config.toml
vocab_size = 8192
optimizer = "muon_variant"
train_tokens = 294400000
max_steps = 3382
Below are experts of layer 2 (counted from 0) of a mixture-of-experts language model. Rows are named router (the router's row for the expert), up (a neuron's input weights, with its number) and show model dimensions 240-319. Each number is 200 + 40 x the weight over its row's rms, rounded and kept within 0 to 999.
Before each expert's rows: "mostly gets" lists some tokens that are sent to it at least half of the time. This comes from a sample of Wikipedia text that the model never trained on.

# expert 5
mostly gets: "es", "s", "ers", "ies", "les", "ions"
router,200,282,144,140,178,205,162,177,252,204,203,185,175,179,116,269,247,178,133,185,182,213,200,240,186,166,201,216,154,142,276,262,177,217,115,214,151,194,167,256,197,177,130,198,126,251,235,168,164,346,180,152,145,235,192,117,171,252,271,266,126,174,199,154,187,193,257,201,180,150,177,134,149,189,183,219,138,242,228,247
up0,201,207,196,221,312,172,175,276,212,136,233,201,142,201,148,190,291,130,199,291,214,197,174,278,207,194,94,215,217,181,202,201,199,201,117,251,178,190,206,174,64,248,98,193,149,165,201,219,185,196,184,197,170,230,242,248,221,147,177,163,201,260,221,190,203,201,192,179,233,194,252,287,203,174,201,128,131,238,185,196
up1,155,182,202,110,202,259,262,232,225,304,207,206,109,256,202,216,143,191,208,139,180,182,223,292,142,271,241,195,199,191,224,190,131,199,209,144,251,241,187,288,241,191,209,266,153,196,194,191,153,224,148,169,215,203,235,259,216,182,225,149,193,232,199,201,265,209,208,193,237,141,151,230,206,206,277,194,257,235,157,238
up2,214,235,207,179,209,233,186,221,135,211,226,113,221,178,229,181,199,285,190,180,225,209,157,167,170,200,192,202,201,250,158,196,210,114,245,171,214,200,240,272,229,191,197,210,257,256,225,181,184,219,185,191,296,184,245,235,252,155,202,199,145,242,140,209,115,153,182,240,173,165,237,247,218,194,250,148,258,191,193,224
up3,163,187,184,189,162,151,204,142,278,220,198,201,181,173,157,185,176,175,160,254,200,160,254,213,179,200,201,221,180,267,183,195,278,92,207,231,191,203,175,226,158,209,172,203,197,228,201,251,245,173,182,136,231,210,203,267,191,197,197,199,147,232,221,248,192,201,217,196,266,239,254,242,230,197,244,190,215,134,138,215
up4,135,248,191,193,210,106,146,259,210,237,278,188,162,179,176,192,237,108,199,64,214,160,220,172,238,176,117,142,197,203,235,211,196,163,184,243,181,206,197,256,144,237,197,165,127,222,183,130,188,198,212,235,199,233,165,199,199,171,282,320,159,187,207,193,300,185,208,226,263,199,179,181,198,179,238,184,196,195,135,197
up5,131,202,205,210,200,268,191,147,213,282,216,140,169,116,161,200,209,197,223,159,278,205,142,196,192,189,178,183,206,254,216,201,243,142,274,231,208,234,229,124,163,263,224,193,203,248,199,244,275,171,189,209,268,211,244,185,210,260,236,200,203,200,147,228,116,141,259,202,196,216,203,199,178,203,283,226,266,288,198,169
up6,224,203,164,238,167,242,205,119,219,203,234,143,184,274,208,182,198,190,177,200,192,173,251,100,129,125,214,117,178,151,274,172,203,258,196,228,188,200,180,196,144,174,180,166,182,243,182,218,197,206,207,223,194,256,266,110,150,221,200,130,199,249,155,193,195,224,188,262,182,124,195,166,200,62,232,201,182,199,151,194
up7,225,194,129,202,216,186,230,186,270,190,187,187,252,197,93,254,217,255,205,199,216,199,110,262,219,188,229,198,129,130,244,283,208,217,172,202,200,270,250,175,216,204,231,226,211,227,157,190,230,275,163,290,174,197,249,208,150,207,206,199,173,195,282,191,237,232,223,143,201,160,265,124,198,140,190,211,131,215,215,223
up8,200,269,184,161,196,252,155,136,199,137,239,168,133,119,216,188,206,177,154,234,178,232,145,176,123,136,199,278,249,169,221,270,220,90,228,159,185,221,217,209,211,200,238,146,246,265,184,198,134,154,110,198,199,195,239,173,197,203,203,216,215,206,166,228,136,213,174,311,221,146,121,202,239,247,196,302,221,120,198,262

# expert 4
mostly gets: "d", " for", " Bo", " On", " Red", " FRA"
router,269,227,232,250,212,197,221,248,249,192,211,198,127,281,222,191,271,265,203,184,258,242,211,134,196,184,218,166,132,246,275,188,98,242,236,252,136,143,229,228,229,196,174,222,296,247,183,147,220,156,157,169,143,183,203,188,159,237,238,183,158,203,184,147,241,269,167,238,146,145,149,208,203,213,273,176,215,194,168,180
up0,164,217,176,228,200,234,172,250,188,280,218,204,218,227,224,186,208,186,220,190,199,220,213,188,201,282,231,195,233,159,205,144,185,197,169,169,223,165,163,174,178,186,265,206,198,180,250,230,237,91,260,250,182,237,163,217,161,243,182,208,207,251,198,239,240,176,230,177,155,199,113,195,290,137,233,224,280,158,145,207
up1,126,194,202,239,156,216,201,185,250,216,196,175,77,335,85,197,244,245,156,172,197,179,197,201,207,195,213,133,208,268,134,268,244,255,96,244,258,237,193,255,111,187,231,235,209,200,233,207,225,139,228,246,233,155,187,213,345,176,237,166,231,193,202,168,218,172,258,173,288,277,192,218,199,210,195,241,184,246,179,297
up2,89,232,200,156,181,226,267,190,165,233,156,196,230,202,232,128,189,230,169,202,207,171,203,209,180,190,211,162,156,146,185,140,206,169,160,196,184,100,224,190,256,134,221,202,144,171,185,206,202,108,200,163,283,185,207,223,198,191,249,188,157,196,260,143,189,230,223,221,221,273,251,184,283,140,187,193,227,112,173,213
up3,218,210,197,245,256,194,187,187,166,189,169,254,230,210,183,209,239,175,128,195,207,202,217,213,202,206,166,196,286,156,262,167,131,214,285,188,155,217,172,204,196,91,172,118,188,204,223,143,167,166,173,201,167,201,80,137,166,168,217,223,244,141,225,209,117,185,197,239,163,197,162,225,214,189,238,201,233,182,213,220
up4,114,190,216,203,203,179,141,173,201,171,261,201,179,228,199,186,205,206,222,171,106,322,203,199,122,202,183,243,173,218,245,178,228,247,237,249,182,212,203,225,197,191,228,230,227,243,207,250,189,194,174,205,204,208,270,229,203,216,212,153,181,149,201,224,193,169,240,235,199,129,206,178,165,263,144,160,198,121,240,156
up5,171,164,203,243,200,214,200,190,236,204,179,214,149,192,171,153,208,169,225,248,202,241,206,171,201,284,176,198,182,96,266,235,270,133,222,239,182,116,231,217,180,274,204,277,253,182,275,206,220,195,279,227,223,224,220,141,164,279,245,254,160,105,149,209,183,189,155,182,208,202,211,221,166,197,135,179,236,189,183,203
up6,213,233,247,226,178,169,216,168,180,234,208,117,203,264,184,162,219,273,227,210,203,270,169,256,166,242,215,186,208,256,181,186,151,181,248,213,228,239,221,215,256,217,190,249,242,138,216,176,225,247,104,191,198,295,178,195,145,234,153,229,150,277,315,169,216,186,179,231,194,174,179,197,203,265,235,263,108,180,210,200
up7,187,257,122,192,172,183,144,256,188,189,203,203,201,286,256,230,185,190,283,201,190,246,216,224,176,268,209,233,171,250,142,199,199,193,245,216,213,253,178,213,194,194,184,209,190,248,196,161,245,202,213,160,180,191,215,195,196,208,280,202,197,204,162,165,219,234,202,234,285,143,192,213,203,166,239,201,200,203,190,246
up8,172,199,271,200,180,150,236,162,160,196,188,178,169,209,207,177,208,188,206,205,273,217,223,207,238,201,176,201,214,201,251,223,223,243,163,229,199,324,237,212,194,135,174,213,186,196,175,227,179,228,181,210,295,122,198,126,200,226,281,206,167,136,213,193,225,202,177,134,147,170,131,196,200,174,199,160,238,187,170,182

# expert 7
mostly gets: " two", " three", " four", "'", " several", " new"
router,178,203,138,196,241,201,338,227,241,257,127,188,144,111,197,267,207,175,247,159,244,228,202,194,183,163,235,99,229,176,224,257,186,194,182,211,307,111,177,221,257,225,189,163,169,210,157,217,216,200,219,198,186,264,234,154,146,189,246,178,148,249,191,182,207,187,211,178,194,181,259,233,219,211,197,258,232,220,235,161
up0,195,178,246,196,198,167,229,223,197,193,271,196,139,268,220,200,253,217,197,119,235,241,194,165,142,217,206,119,221,211,198,207,192,161,195,231,247,250,231,206,188,256,281,177,194,216,140,252,166,170,129,202,301,230,128,197,153,182,245,225,166,127,208,188,193,203,225,246,204,193,183,157,152,161,222,171,231,97,224,215
up1,227,234,157,258,199,195,296,282,208,138,150,250,161,235,235,261,256,148,196,191,129,276,90,208,180,153,238,127,173,189,205,199,128,178,179,231,228,158,190,282,164,217,165,226,183,182,135,200,201,220,206,186,210,160,225,204,199,224,200,184,167,251,152,165,122,201,115,135,202,227,257,214,243,293,230,215,134,217,264,163
up2,200,205,186,164,197,208,237,177,225,207,234,140,226,229,137,201,182,144,196,158,163,174,203,172,127,259,214,201,176,211,228,287,179,163,203,179,290,153,149,229,233,227,188,242,122,176,155,208,177,196,156,161,142,281,255,201,187,248,230,217,231,191,161,217,207,225,194,185,206,188,138,244,231,299,180,262,201,202,157,224
up3,188,225,232,180,174,191,168,185,300,228,158,204,212,214,176,193,268,254,206,199,195,265,293,160,184,156,164,151,270,193,215,224,203,258,160,182,310,263,141,180,219,276,213,129,173,122,173,199,217,247,222,252,174,199,228,280,153,165,204,264,193,164,213,171,272,216,155,155,201,198,209,144,197,167,227,196,176,230,239,180
up4,285,155,199,223,147,262,169,208,204,177,157,189,186,205,185,158,266,205,199,206,190,178,163,201,198,138,222,53,223,195,199,260,159,200,238,252,135,199,179,190,252,171,157,199,194,199,194,193,188,210,215,225,211,216,172,187,185,202,183,143,216,202,270,184,221,168,214,254,316,212,192,209,201,195,184,250,206,177,204,191
up5,193,242,256,186,253,146,178,179,200,186,214,105,184,197,212,239,185,195,211,198,161,183,196,174,186,199,206,180,267,215,202,190,192,219,187,220,226,210,211,272,260,270,219,188,176,120,206,197,175,255,271,216,182,205,238,198,211,171,173,211,233,94,155,171,242,144,229,247,137,202,179,183,180,187,205,241,194,172,239,202
up6,227,239,195,182,222,155,185,218,193,154,151,204,222,122,209,188,166,245,243,182,282,176,206,198,139,252,237,105,251,210,189,372,152,239,241,228,231,167,202,190,196,195,131,198,282,184,228,155,197,141,169,156,229,233,283,203,224,284,186,156,183,245,153,184,139,217,249,225,147,162,200,218,188,184,197,230,193,182,165,224
up7,216,261,207,193,167,253,203,231,109,189,193,193,233,215,287,314,204,166,194,225,151,191,121,178,202,167,230,173,202,239,203,198,199,164,158,201,174,159,190,188,142,207,233,201,189,208,151,102,266,130,206,212,183,146,267,163,205,271,203,189,279,310,215,194,129,188,204,195,238,270,187,132,265,194,206,230,233,202,208,193
up8,197,188,207,144,227,274,174,162,201,213,175,266,140,240,190,219,226,235,199,282,243,240,168,195,204,204,201,231,241,173,203,235,184,175,195,158,209,183,234,186,244,238,190,168,287,220,220,186,136,186,132,225,230,195,186,116,209,247,236,155,110,226,191,242,176,201,152,348,217,260,175,192,196,199,207,159,198,169,242,228

# expert 2
mostly gets: ",", " and", "),", " he", " who", " she"
router,207,215,219,185,126,192,222,210,187,193,205,221,148,189,102,213,215,244,177,229,189,278,186,127,172,270,209,203,164,171,260,166,159,225,149,224,265,225,167,241,245,115,170,179,211,179,249,195,161,283,175,132,116,198,219,222,144,247,209,225,163,132,165,184,298,237,292,275,253,204,218,214,194,186,208,302,179,235,283,197
up0,146,166,215,257,82,181,228,157,192,174,223,146,186,201,206,203,211,185,231,276,256,243,215,194,160,227,195,210,285,139,198,178,203,204,187,217,269,265,186,204,251,191,196,225,238,194,159,199,197,128,219,160,180,201,201,205,243,213,284,247,190,167,192,173,198,202,216,217,197,252,187,204,198,126,240,261,231,219,180,243
up1,191,213,212,211,139,282,103,224,156,209,187,194,184,189,189,211,206,177,206,210,220,194,182,92,145,202,197,157,230,175,96,130,210,205,207,177,210,238,233,249,173,171,192,248,144,221,191,184,129,214,190,93,211,213,200,195,200,191,157,204,199,222,187,202,217,169,206,299,211,233,162,301,207,151,193,153,165,191,317,246
up2,193,244,201,162,212,210,302,237,200,202,255,255,150,133,181,254,223,211,236,278,225,268,192,173,209,195,198,194,188,225,186,197,194,156,190,190,206,198,118,238,286,144,179,184,155,165,264,197,181,266,158,157,206,178,181,237,161,192,186,209,217,164,134,223,160,208,205,200,198,160,225,232,185,194,196,162,235,175,245,269
up3,175,196,271,143,219,217,211,175,174,154,255,202,244,251,184,129,243,281,156,225,170,147,232,187,231,197,206,228,159,192,157,202,189,286,228,238,194,224,296,223,183,191,164,205,204,163,166,127,161,214,220,178,212,180,295,237,69,194,194,195,287,175,218,174,190,137,247,241,169,195,199,228,131,193,213,235,179,164,198,261
up4,250,169,160,252,197,219,234,197,139,199,209,200,214,173,219,240,168,199,148,290,213,253,209,184,300,161,102,256,197,201,201,168,158,214,107,191,246,140,209,210,154,178,213,204,168,206,189,214,302,223,256,252,195,130,187,294,218,231,230,206,172,227,133,197,221,195,212,168,205,212,204,232,204,221,181,226,255,242,218,246
up5,174,199,254,180,298,151,187,244,97,192,84,235,188,100,243,146,209,174,206,205,238,172,214,123,219,231,202,180,195,155,196,276,211,202,200,96,199,194,236,237,183,198,202,209,210,202,166,195,261,175,217,179,195,172,195,234,192,202,172,186,213,231,211,193,194,131,201,295,164,167,161,159,203,174,133,187,259,208,222,201
up6,203,136,253,156,177,205,173,120,202,262,250,202,198,193,179,178,166,198,235,156,220,171,175,164,182,247,151,194,145,172,156,197,209,179,182,264,216,190,172,201,144,189,209,211,233,173,200,185,113,217,200,256,170,210,153,275,235,167,257,236,244,207,197,257,185,191,172,181,204,216,205,172,170,178,201,208,192,188,196,177
up7,256,193,117,187,174,238,181,210,188,210,194,199,157,148,199,185,183,137,165,263,178,262,262,177,231,304,137,195,184,247,254,154,200,171,217,242,133,206,196,224,227,199,232,260,170,199,210,169,220,265,223,186,201,188,229,139,183,216,190,242,211,230,187,246,255,178,221,236,253,275,171,272,231,271,259,220,191,214,90,272
up8,239,143,163,180,187,205,231,269,262,237,196,162,225,215,212,256,140,240,192,207,223,241,200,250,265,244,250,123,180,151,202,140,114,157,201,208,182,193,125,147,224,171,176,219,226,196,198,186,287,235,254,199,235,212,153,236,162,166,179,342,206,271,125,218,191,217,261,247,176,143,133,193,270,129,188,176,168,234,187,229

# expert 0
mostly gets: ":", " a", " the", " an", "The", "°"
router,267,241,214,220,162,190,204,214,172,149,176,215,181,91,156,243,259,195,136,153,241,196,294,181,203,224,264,130,180,192,177,229,223,234,173,241,232,104,162,193,208,179,190,207,216,240,297,149,239,217,211,179,146,204,239,231,164,224,198,247,188,179,154,220,216,218,212,144,221,181,164,248,236,208,177,228,220,219,196,264
up0,224,228,217,231,238,207,252,243,158,150,196,170,254,207,207,189,224,246,221,225,182,172,238,239,207,197,240,147,250,113,202,188,195,158,194,189,232,172,237,143,253,212,178,225,185,146,199,255,180,214,181,207,100,185,189,177,187,204,226,136,217,203,91,212,218,99,194,170,202,238,235,191,199,65,137,217,176,225,92,136
up1,203,270,179,212,300,154,215,237,227,195,186,174,201,152,127,246,250,233,203,202,162,134,225,203,206,184,164,206,251,211,269,284,209,158,186,207,136,201,185,205,229,211,178,235,189,192,142,204,187,205,168,198,205,201,172,229,168,177,166,120,246,274,209,212,218,164,180,93,187,236,228,180,210,142,262,275,109,228,194,288
up2,115,132,220,185,167,140,211,232,154,261,284,198,212,232,313,193,138,129,180,206,208,189,199,195,199,204,153,281,148,187,298,187,156,273,191,215,177,263,274,188,236,207,99,127,198,214,301,206,143,177,283,209,192,269,194,178,269,267,272,200,116,132,203,242,199,272,223,211,180,196,206,204,188,279,201,195,154,239,181,241
up3,178,261,198,244,137,190,205,219,199,165,264,195,157,209,193,237,225,151,201,200,221,203,253,204,153,188,212,200,200,167,120,182,169,172,236,196,248,237,221,196,246,205,211,209,222,178,121,180,190,129,196,173,178,208,244,259,144,204,273,235,182,145,176,227,216,149,215,220,219,204,141,165,186,125,147,106,209,169,252,196
up4,255,219,222,166,219,178,209,183,218,234,175,256,171,167,120,197,205,154,202,122,179,176,217,263,212,252,144,140,220,244,185,153,158,185,219,359,240,178,179,173,180,191,183,231,193,257,155,206,205,214,242,144,165,191,254,159,264,205,319,199,149,235,145,151,206,275,208,211,170,197,239,185,198,245,206,215,205,223,209,264
up5,196,221,159,109,167,134,262,185,188,244,201,130,218,251,200,222,221,198,223,223,172,283,156,186,215,259,173,253,204,185,154,198,162,231,157,199,156,191,167,207,216,108,198,165,270,251,253,216,244,174,276,191,145,226,270,177,218,199,224,203,253,162,213,128,203,195,198,250,166,161,226,199,203,214,201,249,243,195,186,265
up6,206,236,202,230,203,261,197,208,224,146,223,174,172,204,169,237,205,187,183,207,196,207,168,279,213,231,217,183,215,150,205,255,211,141,206,206,218,222,194,189,199,286,207,215,200,189,120,257,214,229,191,215,175,227,152,195,204,200,142,147,191,127,174,254,200,208,202,249,120,225,189,161,125,101,207,177,237,215,258,282
up7,132,178,210,254,200,160,156,185,88,209,179,103,226,114,204,161,203,189,175,136,222,187,190,200,171,131,195,233,229,243,252,192,183,235,201,157,169,202,192,212,168,246,155,318,149,236,199,256,257,227,217,189,236,219,168,266,186,199,210,197,224,200,220,186,279,196,281,220,153,245,198,232,226,230,208,223,156,240,187,197
up8,189,231,282,145,189,281,236,198,218,203,175,160,180,220,204,180,227,188,135,213,176,179,174,213,154,200,184,182,198,194,81,199,248,205,245,184,172,178,147,220,250,240,216,164,162,247,230,220,195,217,182,99,183,173,208,172,158,139,208,201,179,213,220,212,155,233,158,242,181,212,171,216,170,175,180,204,149,227,201,218

# expert 3
mostly gets: "%", " team", " album", " season", " film", " series"
router,236,227,128,168,206,198,258,221,193,211,208,216,206,139,151,158,217,234,181,187,219,293,270,199,198,238,218,187,172,123,227,221,168,247,120,238,184,172,184,219,179,152,130,191,225,217,260,132,260,256,152,157,174,222,244,164,229,242,182,231,87,172,164,162,235,259,211,208,210,156,249,219,141,185,177,227,143,252,283,158
up0,221,154,260,228,206,145,266,180,260,189,204,202,243,185,229,199,185,214,194,203,163,130,205,155,191,167,237,199,221,182,196,252,205,206,180,201,244,202,183,176,194,212,176,202,219,223,145,209,276,200,204,196,175,226,175,193,283,225,148,181,196,263,168,258,196,264,201,77,231,170,171,184,188,243,200,213,205,190,137,224
up1,237,161,220,157,190,220,212,251,223,199,161,159,178,166,196,174,192,189,198,200,192,142,185,262,187,191,223,228,165,262,187,157,114,211,194,149,189,131,172,195,200,145,205,200,215,186,221,201,203,221,164,225,164,232,205,187,173,205,204,207,168,184,191,156,217,210,221,234,252,215,267,163,159,204,219,234,251,229,210,293
up2,180,213,184,213,149,205,211,184,215,222,247,168,213,236,206,187,178,201,191,164,184,200,236,193,212,196,227,174,192,174,205,155,137,204,175,213,198,209,218,144,263,274,199,205,201,146,153,144,238,252,194,207,203,202,226,197,189,213,153,219,226,163,174,196,204,200,188,234,189,156,173,259,248,245,233,193,142,232,159,168
up3,106,219,140,178,221,187,208,207,228,248,159,168,235,161,136,210,137,177,226,253,193,249,139,228,235,171,213,113,159,191,163,152,181,175,150,153,191,214,198,274,209,217,189,200,206,201,220,203,162,176,213,234,262,174,205,214,108,206,210,103,222,214,166,153,228,226,223,185,194,292,260,199,191,215,228,271,191,278,196,194
up4,199,190,213,232,162,187,230,248,166,234,169,114,188,209,192,213,199,161,197,223,204,224,259,225,180,193,183,129,202,177,199,218,237,162,153,220,172,113,190,165,218,244,231,212,146,198,198,186,213,242,149,199,210,192,213,186,245,184,138,220,198,184,255,276,197,219,219,161,235,185,242,158,154,167,162,180,120,220,205,156
up5,280,185,199,180,171,177,204,164,227,183,133,215,219,209,267,245,206,222,173,199,236,233,212,219,232,203,193,239,204,160,341,272,242,191,181,226,190,188,210,198,169,186,175,149,157,207,155,200,205,206,141,179,194,202,148,194,198,163,287,183,219,233,189,254,274,150,172,183,174,152,217,135,177,197,200,207,279,180,128,211
up6,179,179,161,113,144,209,212,220,243,170,229,216,172,227,144,198,251,199,181,283,207,190,211,202,185,219,276,197,110,245,169,210,213,156,190,143,254,282,225,223,193,241,236,193,163,194,144,200,119,220,183,192,165,191,217,201,153,218,220,202,258,224,280,201,241,140,197,194,237,193,176,189,234,210,226,247,208,203,210,204
up7,201,200,220,234,222,120,171,163,179,191,197,188,294,189,167,141,243,278,204,178,201,189,229,122,207,192,236,187,190,232,163,208,242,259,134,263,196,177,202,203,236,184,205,197,137,206,204,168,211,242,208,185,244,193,208,262,99,257,259,164,176,265,179,175,222,218,189,234,282,203,200,135,261,172,209,209,163,228,176,166
up8,251,265,215,213,236,253,165,233,200,182,198,146,208,178,233,193,197,300,147,216,197,206,240,146,228,231,169,162,198,165,194,206,156,273,193,238,174,256,241,161,179,182,180,109,264,170,270,114,188,200,290,237,216,176,203,198,199,261,200,187,124,105,257,210,135,194,234,188,206,196,279,292,299,216,203,260,216,207,215,203

# expert 1
mostly gets: "\n", "|---|---|---|", " Website", " extra", " app", " Thu"
router,236,245,127,171,249,140,239,213,226,132,130,179,233,216,219,202,185,215,212,147,241,204,171,184,119,204,244,177,157,191,196,239,197,249,169,250,187,94,153,249,152,200,208,135,213,215,205,236,155,254,183,151,192,217,264,186,204,202,281,221,208,212,143,147,248,177,179,283,151,184,187,236,163,219,230,257,246,211,238,143
up0,152,187,210,225,224,192,263,227,235,271,230,218,198,189,194,190,352,210,231,115,181,201,200,175,187,217,163,190,223,233,185,220,208,188,249,218,233,186,210,258,235,190,176,222,221,272,247,180,253,175,173,178,191,224,216,110,205,218,202,246,266,198,195,128,201,193,201,208,206,191,160,187,110,289,209,232,249,193,198,140
up1,209,256,228,187,237,140,219,243,209,208,174,271,270,176,202,216,177,233,228,237,230,188,204,245,219,252,149,202,163,141,205,184,268,220,232,165,215,156,154,191,250,145,229,257,239,191,170,213,186,217,186,184,94,209,286,230,206,185,212,158,201,171,135,153,204,234,138,195,208,184,223,182,214,275,234,223,255,229,208,223
up2,291,233,208,211,151,234,174,228,177,142,97,247,169,137,274,152,203,187,227,211,187,187,208,255,205,261,185,96,224,196,202,186,195,219,167,209,163,115,237,265,182,257,209,76,194,151,138,244,124,211,217,183,200,224,201,221,125,186,200,162,205,213,206,199,179,181,190,180,288,196,188,234,208,201,183,244,233,202,136,240
up3,195,182,229,271,202,227,156,231,203,218,185,232,205,210,130,147,135,195,132,219,169,183,212,193,190,203,217,248,215,228,152,175,194,111,224,180,151,286,306,227,175,176,278,288,264,193,146,188,203,80,210,208,142,172,195,141,202,215,204,194,204,201,164,213,230,188,146,170,202,244,220,191,187,177,201,223,222,161,221,193
up4,235,204,185,206,196,152,186,219,241,138,142,173,196,188,163,179,179,156,222,221,157,191,166,198,240,149,266,228,259,194,167,188,170,230,155,178,199,181,184,87,163,212,231,203,218,156,197,255,274,241,166,205,265,237,223,196,194,187,116,249,204,184,235,189,100,200,185,228,185,186,223,167,212,221,179,181,232,317,203,173
up5,123,261,191,200,144,119,233,245,200,174,172,202,213,165,198,84,203,227,191,262,219,211,178,63,197,203,251,195,73,196,162,305,191,206,142,222,185,193,172,223,153,170,159,180,197,95,168,249,230,253,180,163,195,205,222,171,258,197,137,258,188,189,219,146,191,171,227,211,138,201,154,259,173,223,205,242,276,168,215,190
up6,231,159,203,210,147,229,196,185,192,205,206,203,112,184,200,121,198,242,302,192,270,191,217,266,227,202,216,215,259,200,196,202,217,236,186,192,210,270,154,170,199,195,163,192,192,204,237,164,142,196,254,127,203,237,227,214,216,217,177,199,207,189,262,149,173,133,196,226,118,205,184,168,227,150,219,234,251,167,199,232
up7,213,129,124,188,208,154,216,198,219,194,179,203,82,137,201,200,227,195,195,179,154,184,208,180,213,234,177,198,156,220,164,199,199,247,139,219,226,149,197,224,203,235,134,184,246,206,195,202,121,157,182,143,212,182,219,160,215,197,189,113,203,221,274,201,107,123,177,182,199,211,174,213,174,201,196,191,130,191,245,199
up8,200,186,267,221,189,253,194,213,270,201,196,191,242,179,196,164,201,148,201,244,191,263,225,205,259,304,248,189,172,248,146,158,289,256,216,188,126,202,168,226,177,221,180,177,173,226,222,203,182,200,207,238,236,218,182,205,202,202,222,196,230,215,174,198,217,191,202,147,150,199,254,241,211,217,208,247,162,221,171,146

# expert 6
mostly gets: " U", "t", "it", " US", "st", " p"
router,144,161,238,134,96,134,171,224,201,133,167,120,210,281,216,171,196,188,105,208,177,197,210,141,165,198,247,211,179,149,233,230,217,251,246,168,232,245,184,225,162,193,215,217,210,234,198,139,173,226,92,187,181,206,232,201,197,225,181,217,250,165,197,201,250,218,213,271,186,167,243,138,141,194,248,215,167,226,227,178
up0,234,177,174,193,189,73,220,185,213,179,214,149,165,199,205,184,192,231,247,209,169,218,222,219,193,308,223,185,193,198,211,211,300,223,234,258,245,198,178,173,185,183,198,202,201,173,208,201,240,137,210,179,222,203,196,201,199,232,188,152,217,194,174,182,180,184,100,224,222,195,182,240,200,170,293,122,148,164,261,214
up1,239,199,164,214,137,208,169,266,197,260,161,248,108,265,208,191,153,182,141,196,207,242,258,230,192,158,173,297,186,224,196,200,218,241,265,195,285,204,141,148,174,238,206,226,225,248,203,145,210,107,271,189,165,230,204,204,203,173,174,204,298,233,175,207,203,195,129,217,187,192,209,176,205,98,186,194,201,255,167,203
up2,161,165,158,181,132,239,188,195,263,173,210,241,218,184,198,42,138,255,167,85,195,239,178,196,161,206,274,259,205,251,142,232,204,228,148,229,236,155,178,194,182,195,226,229,196,210,176,132,194,235,192,216,204,225,172,203,192,209,257,195,145,250,203,219,207,228,196,166,278,129,245,195,184,163,200,189,261,217,132,247
up3,136,159,219,216,182,287,164,228,194,192,190,250,235,254,200,176,255,142,255,210,225,196,180,198,142,225,179,274,183,227,177,200,165,209,269,207,142,238,144,191,202,148,183,190,188,185,258,202,209,197,150,216,197,257,228,128,222,242,245,232,213,203,195,215,247,264,251,254,207,212,190,218,170,212,181,240,214,212,159,261
up4,182,215,206,116,203,136,166,214,218,181,184,137,174,208,207,117,201,143,136,193,185,186,239,93,241,183,227,234,190,174,226,167,198,238,231,216,189,278,262,147,185,167,155,169,219,194,236,137,185,249,156,159,175,181,191,291,191,205,255,223,223,194,227,244,217,194,184,177,208,235,236,181,200,196,191,246,307,213,176,215
up5,148,223,149,240,131,118,206,211,207,143,206,221,231,204,195,182,154,143,196,218,278,194,208,222,217,252,206,171,245,225,149,206,188,275,120,177,108,190,200,204,241,271,239,201,177,252,274,142,229,188,188,200,160,145,177,205,190,159,181,102,205,202,187,212,184,165,203,206,222,201,183,167,184,179,195,189,154,209,179,205
up6,235,172,126,226,207,209,159,227,190,217,89,236,200,194,257,188,195,240,194,252,180,117,185,213,169,215,251,208,184,209,235,138,187,218,206,141,194,220,180,166,184,153,161,183,220,198,248,205,167,180,209,175,221,220,232,101,92,203,227,118,200,190,268,248,166,271,157,214,199,199,242,196,243,190,232,225,206,108,237,235
up7,222,241,198,176,144,186,164,218,123,201,188,148,203,197,237,163,196,196,212,181,220,231,213,116,161,180,242,150,211,202,205,183,205,207,205,191,163,286,194,196,246,234,205,240,211,206,223,193,110,209,166,249,124,201,188,233,162,211,197,205,278,269,176,135,201,198,164,219,193,211,177,150,231,299,187,171,178,156,173,174
up8,195,244,150,273,191,253,202,267,222,176,206,215,165,120,250,226,180,203,226,206,181,199,297,191,160,247,169,128,195,209,161,237,168,194,171,231,190,119,256,188,177,182,222,188,211,274,211,212,233,233,263,242,284,174,244,249,193,170,188,262,278,252,198,211,268,249,230,146,51,175,203,232,196,121,184,150,200,192,202,208